Weights of a small mixture-of-experts language model, trained from scratch on English Wikipedia: width 448.
Below are experts of layer 2 (counted from 0) of a mixture-of-experts language model. Rows are named router (the router's row for the expert), down (a neuron's output weights, with its number) and show model dimensions 0-111. Each number is 128 + 32 x the weight over its row's rms, rounded and kept within 0 to 255.
After each expert's rows: "raises" lists some tokens whose logits its average output raises strongly, later layers aside. This comes from a sample of Wikipedia text that the model never trained on.

# expert 10
router [ 87  99 148 123  97 131  81 155  95 149 136 105 111 186  57 158 114  83  88 141 143 134  84 131  77  93 125 106 134  69 126 111 149 109  67  62 159 171 126 137 114 159 117 100 100 116 123 152 127 171 118 155 118 145 121 168 132 108  90 152  72  99 128 120 154 147  80 137 113 100 155 142 106 186  95 127 122 143  97  86 103 209  74  94 110 154 100 150 169 190 150 103 140 109 158 124 122 100 182 206 142  73 148 125  89  68  80  96 198 148 152 133]
down0 [171 107 146 159 113 131  80 146 198 135 137 144 116 186 114  73 108 136 100 103  73 133  58 138  88 137  81 108 125 101 138 130 166 168 158 190 158 144 146 111 125  69 163 140 112 198  68 156 172 143 131 149 176 104 151  83 162 153  53  65 116 132 122  82 167 129  81  83 126 154 146 146 125 199  64 112 109 144 144 172 164 111 116 163 110 143  72 122 132 155 116 165  87 129 147 100 153 177 116 120 131 103 136 149 167 145 143 120 167 114 121 152]
down1 [158 133 142  74 120 157 120 141 169  84 119 169 140 178 152  90 124 105 164 122 119 107 151 128 100  90 100 133 103 105  94 116 127 130 180 176 116 166  72 107 123 157  87  86 134 112 120 151 131 136 170 136 164  67 111 104 156 127 135 144 176 125 161  87  78  98 112 160 125  86  76  88 131 121 111 107 153 150 118  94 137 164 127  88  47 100 157 122  81 132  78 155 130 154 116 100 116 137 188 156 130 124 125 132 105 175 178 150  65  49 123 138]
raises: "012", "ers to", "908", "909", "007", "014"

# expert 30
router [107  84  74 121  82 121 127 157 104 168 126 164 119  98 128 147  63 105 128 138 143 124 133 154 131  31  91 133 136  89 125 114 154  92 134 124 129  87 140 117 100 128 109 131 116 106  84 117 122 166 152  72  94 127 145 147  86 100 161 169  97 138 124 108 161 113 190 117 155  90 133 102 128 139 115 153  57 131 155 118 108 138 187 133 173 177  99 157 102 176 157 100 150 127 141 130 110 106 177 200 137 138 113 100  85 137 101 118 110 170 141  89]
down0 [136 108 163 153 121  49 105 154 131 170 128 148 123 163 131 113  67  81 173 154 105 147 109 150 180  78 180  57 197 156 101 140  70 133 133 125 165 131 143  73 152 135 101 100 121 156 139 146 153 146  64 123 119 147 103 105 114 100 149  92 140 114 142  60 113 128 122 161 142  90 157  85 145 125 151 114 124  94 105 171 113 190 131 113 150 143 131 190 155 129 132 123 140 121 116 135 102 157  81 119 134 108 137 165 177 101 127 143 113 136 164  67]
down1 [138  97 141  96 144 185 148 138  96 184 170  99 116  85 169 172 169 135  89 136 134 140 128 149 124 168 110 140 121 149 152 157 179 153 139 232 156 129 130 137  69  76 119 125 155  92 191 159 125 156  91 118 136 121 177 142 129 107 138  96  84 168 132 133  31 147  32  25 200 205 175 128 113 135 142 136 137 117 103  94 104 116 104 119 129 137  86 158 122  89 135 107  49  87  98 116 126 175 151 144  89  77 135 110 113 100 144 170 192 141 202 156]
raises: " ", " with", " and", " in B", " with ", " in T"

# expert 29
router [153 105  96 100 135  58  69 122 108 127  97 127 128 153 111 159 113 108 129  86 128 173 153 135 116  69 191  46 117  87 140 151 134 132 159 106 142 149  98 182  81 163 152 158 138  81  61  75 145 155  87  86  91 133 100 170 137 129 157 161 115  91 124 120 163 121  90 224 138 140 149 140 110 121 110 106 139  87 121  85 101 129 114 105 164 144 100 123  93  84 153  80 107 122 162  88 151  72 139 123 159 113 138 126  79 116 136  94 109 187 162 122]
down0 [ 70 122 103 207 116  91 132 163 152  87  87 109 165 102  97 173 197 132 165 108 144 123 157 167  69  82 177  92 142 153 132 117  75 151  77 156 127 137 122 129 203 152 116  59  80 172 131 123 154 177 144 155 133 130 154 113 169 100  99 159 112 103 157 153 168 114 117 137 142  94 145 124 103 103 131 155 115 135 125 139 140 117 114 102 159 128 125 136 174 102 140 166 140 102 150 108 113 141 125 103 182 146 152 161 199 155 190 126 138 140  91 131]
down1 [ 90 162 170 165 166  90 120 146 103 119 198  81  77 133 145 124 109 123  84 106 158 157 167 173  66 123  56 141 154 118 125 159 126  95 156 158  86 143  47 186 105 123 115 126 122  55 131 132 125 118 108 163 100 147  92 109 167 118 158  94 118 175 113 103 116 120 122 111  80  92  77 158 154 189 129 106 173  85 126 167 146 123  85 153 141 110 150 182 142  80 114 156 161 106 151  44 110 146 175 116  66 208 103 123 125 196  88 154 129 116 192 111]
raises: "\n", "\n\n", " La"

# expert 2
router [128 112  71 104 108 118  86 163 153 116  85 160  74 139 140 187  68  85 144  98 113 136  82 131 131 101 113  86 123  60 148  89 175 113  76  87 102 147 134 121  77  88 135 133 208 109 108 122  99 117 105 113 139 164 105 162  84 115  92 172 129 139 104  85 115  91 126 113 124 120 135 152  49  77 107 135 113 121 107 122  90 154 134 156 144 166  77 118  95  59 119  57 122  89 131  80 140 125 110 194 162 128  98  92  84 131 108 112 173 139 125  81]
down0 [198 155 164 164 151  63 142 171  81 150 145 185  47 185 141 137 160 144 133  83 155 153 132 102 135  93 160 133 152 154 141 132 101 198  74  68 122 126 130 141 156  97 153 112 160 170 157 141 124  98 136  97 130 122  98 119 128  86 164 133  79 129 159  84  36  83 127 128 145  98 145 105 125 143 125 112 125  58 167  91 147 125 134 123  97 147 186 186  85 123 164 175 106 118 122 131 128 122  96  94  92  34 131 145 173 152  69 144  39 121  81 119]
down1 [131 145  79  84 134 137 119  96 142  96 123 139 115 120 103 138 138 119 123 173 214 141 139 126 152 200 106 162 103 107 115  77 145 147 138 117 120  89 107  70 136 137 118  99 180 127 123 110  87 157  99  95 111 111 113 118 146  89 112 157 148  82 106 122 141 112  57 141  87 151 111 105 107 142 186 106 106  85 103 108 106  78 118  82 186 183 130 142 125 168 159 198 106 114  99 147 121 105 114 147 110 126 138 170 170  91 140 133 123 126 101 163]
raises: " of s", " of ", " of c", " ", " of p", " of f"

# expert 5
router [120 103 116 114 134 121  95 121 151 138  58 121 122 160 122 110  59  57 104 165 140 148 119 143 111  77 121 105 121  71 119 108 117 151  84  53 132 135 170 157 125 120 121 112 132 138  63 150  98 162 103 123 150 154 104 164  92 104 137 193  74 140 134 131 109  93 144 123 111 102 136 126 156 156 153 136 120 121  43  80 132 124  88 152 177 141  88 105 150 127 147  98 132 104  96  78 112 107 114 131 166  96 137 131  60 124  98 121 113 162 172  74]
down0 [ 83 157 146 151 111 125  64 133  87  86  98 115 183 144  88 107 156  56 121 158 158 109 126 127 106 115 172 100  93 131 130 110 104  71 119  70 137  96  98 162 120 139 117 156 104 124 131  70  79 175  97 136 114 140 213 143 152 156 106 102 193 164  99  82 124 136 136 179 114 152 128 150 116 129 101 144 178 133 148 146 100 145 191 101 133 131 126 144 141 102  63 160  93 111 191 121 157 127 121 139 113 127 112 124 103 107 143 132 123 141 108 146]
down1 [119 178 117 141 159 126 150 148  98 140 128  99 126 153  95 129 141 127 136 166 152 133  73  52  82 134 112 154  89 139  82  96 145 149 150 139 114  85 155 162 172 191 169 132  92 146 121 133  67 189 130  20 166 143 131 109 177 189 139 123 167 111 148 128 128 105 162 162 148  95 122 128 194 131  92 153 130  92 152 122 151 120 115  90 133 102 171  82 117 105 156  68 119 114 113 169 178  60  99 149 126 111 111 129 155 127 121  55 119 196 164 100]
raises: " able to", " taken", " considered", " seen", " given", " known as"

# expert 23
router [146 119 101 106  74 111 112 153 166 130 163 166 153 190 118 116  85  99 178 112 141 160 126 133  93  96 132 137  96  83 151 149 106 166 141  45 196  96  87 116  94 162  93 135 130  60  68  89 117 131 139 127 177 113  81 149 124  64 119 200  71 113  89 154 144 140 113 137  98 137  94 134 106 109 162 115 135 117 145 133 160 136  77  67 148 131  70 125 175  98 128  99 158 140 113 158 139  72  93 136 182  41 128 139 103 154  97  84 178 127 158 114]
down0 [ 84  54 155 130 119 109  91 136 131 142 160 138 137 126 102 144 132 108 126 201 127 160  82 194  71 120 145 106  90 147  65 141 142 106 143 150 136 122 133 102 103 136 187 147  88  90 154  45  92 149 134  73 149  84 157 149  70 195 173 131  76  80 158 140 131 132 118 135 133  71  24 111 151 124 148 169 138 122  55  89 163 150 101 130 123 147  92 164 132 101 168 156 110 118 112  83 151  99 127  73 139  95 127 158 128 137 151  84 131 134  91 113]
down1 [112 232 169 200 155 145 140 134 133 148 117 124 131 127 167 124  92 131 150 158  89 151 136  97 167  59 106 148  81 170 163 128 133  83 127 170 141 106 105  97 143 122  97 111 160 116  80 127 122 118 121  98  64 102 123  89 154 154 191 153 107 150 174 113 119 105 200  87 134  94 168 124  92 169 124  92 110 137 140 132 118 138 116  98 108 130 168  87 147  91 129 128 145 136 165 125 147  74 136 162 155 129 219 144 122 148  76 126  92  97 141 101]
raises: " last", "==M", "aven", " includes", "av", " contains"

# expert 38
router [150 110 135 116 135 141  44 146  90 153  68 115 123 157  86 191 116 105 158 123 171 154 127 165  95 117 134 106 146 101 131 120 143 117  81 105 173  95 134 125  97 163  81 110 113 136  96 125  85 163 135 129 160 133 128 133 113  84 160 140  78 126 122 172 141 168 129 102 128 129 150 161 117 102 107  69  89 122 108 145 155 205 172 135 165 187 110 113 114 110 122 127 142 100 156 130 134 114  96 113 163  68 108  73  94 156 124  29 128 161 174 143]
down0 [200 182 153 143 142 114 157  88 153  85 104 104 207 143 108 130  81  54 119 145 123 114 120 170 115  87 179 124 100 136 104 122 142 130  33 168 217 142 175 132 124 156 126 155 205 183 115 147 101  86  96  94 108 126 123 120 104 100 156  90 129 137 138  94  94 117 144 120 163  83 107 158 147 145 151 120  97 161 149  88 102 102  95 114  93  91 107 142 156 108 176 149 112 135 208  97 104 113 158 142  84 155 104 102 136 114 142 192 108 167  54  76]
down1 [148 177 106 171  94  60 132 158  68 122 113  94 123 130 120 139 126 154 136 128 106  97  86 120 159 115 155 103 140 162 147 122 114 156 201 103 158 163  70 124 143 150 127 166 154 110 136 182 203 132  68 135 131 205 165 124 117 124 142 155 184 128 105 124  97 168 173 122 109 164 137 134 109 160 135 166 152 152 116  46 127 184 231 136 128 187 182 116 160  73 120 135 115  66 220 155 131 118 123  98 117 109 188 134 146 144 133  66 116 151 126 102]
raises: "th (", "th", " years ago", "%", "s\"", " hours"

# expert 35
router [132  64 129 148 126 106 113 116 132 111 145 143  98 126 158 147 105  78 134 133 122 154 154 118 126  74 108  84 149  35 201 168 154 144 109 105 126 117 113 141  90 107 123 170 158 131 111  87 121 156  72  83 104 136 116 146 115 111 118 162 134 125 109 120 139  96 137 155 126 131 147 177 101 133 129 157 149 150 143 111 111 172 118 110 168 158  84  92 132 106 111  58 111 143 133 146 162 114 157 203 128  92 100 155  91  95 155 127 170 170 156  92]
down0 [140 138 165  75  66 102 113 105 178 159 131 111 142 165  88 142 158 140 103 102 105  83 108 103 120 147 135 122 168 142 126 169 116 112 110 146 150 161 112 169 198 148 203 104 176 122  99 152 140 121  82 181 162 130 137  66 164 102  83 149 108  96 160 142 137  79 148  95 136  92 114 155  98 132 122 122 145 123 160 144 129 107  99 158  94 162 100 168 123 118 109  97 128  89 112 136  86 147 133 104 149 134 164  47 114 155 156 146 104  92 122 146]
down1 [130 130 132 111 136 167 173 106 117 185 179 100 133  93  96 109 106  94 127 134 144 131 138  79 156  81 112 169 185 105 166 151 121 128 134 112  98 175  95 109 107  62 181  91 113 106 132 144 117 115  91 128 152 180 144 157 174 106 112 141 119 108  73 106 158 129 124 143 120  93  67  89 108 152 111 136 142 155 124 125 136 179 129 119 136 126 161 135  50 135 151 131  89 131 143  96 102  86 121 143 127 152  53 165  94 149 159 122  91 126 129 114]
raises: "ing", "ly", "ation |", "ed to", "ing the", "ances"

# expert 24
router [112  69 150  88 134 142 118  82 191 131 127 121 166 179 162 159  74 114  63 111 195 113 138 179  73 112 154 115 133  61 142  99 107 157 123  47  84 105 172 134 107 128  98 145 147 115  96 117  96 170 114 132 150 146 180 151 127  92 127 211 123 171  97 142 108 109 164 150 146  92  88 166 149 147 119 101 136 119 118 121 147 186 134 144 145 161 102 124  86 184 112  78 158 143 188  89 168  50 165 149 211 163 134 134  95 160 112  93 128 161 108  98]
down0 [134 211 166 121 137 131 150  60 125  82 110 126 117 106 134 132 168 139 129 173 183 132 108  25 124  84 196 100 121 134  95 116 147 138 118 189  97 141 145 131 118  97 108 107 154 107 179 196 135 101 126 167 105 128 124 151 104 100 170 151 122 128 112  75  90 104  96 111 119 125  66 156 190 158 136  99  98 131 138 139  68 152 122 117 118 148 156 174  97 107 136 124 133 122 138 126 122 101 144 119  97 139 114  33  69 117 100 187  79 125 113 158]
down1 [130 123 155 156  63  93 134 160 142 121 155 161 129 139 101 145 147 138 123  75  99 107 147 121 137 124 130 169 144 151 122 110  77 130 136 129 108 118 149 132 136 128  92 140 113 115 152 151 160 178 137 120 121 103  93 126 152 127 141 157 187 122 146 118 102 135 166  79 140 126 119 108 130 141 133  91 127 155 170 134  56 101  93 133 134 150 172 126  76 105 103 175 135 168 157 179 119 199  14 168  89 124 158  81 165 102  92 138 107 182 102 137]
raises: "- Born:", "- Born: ", "- L", "| ", "- The", "- B"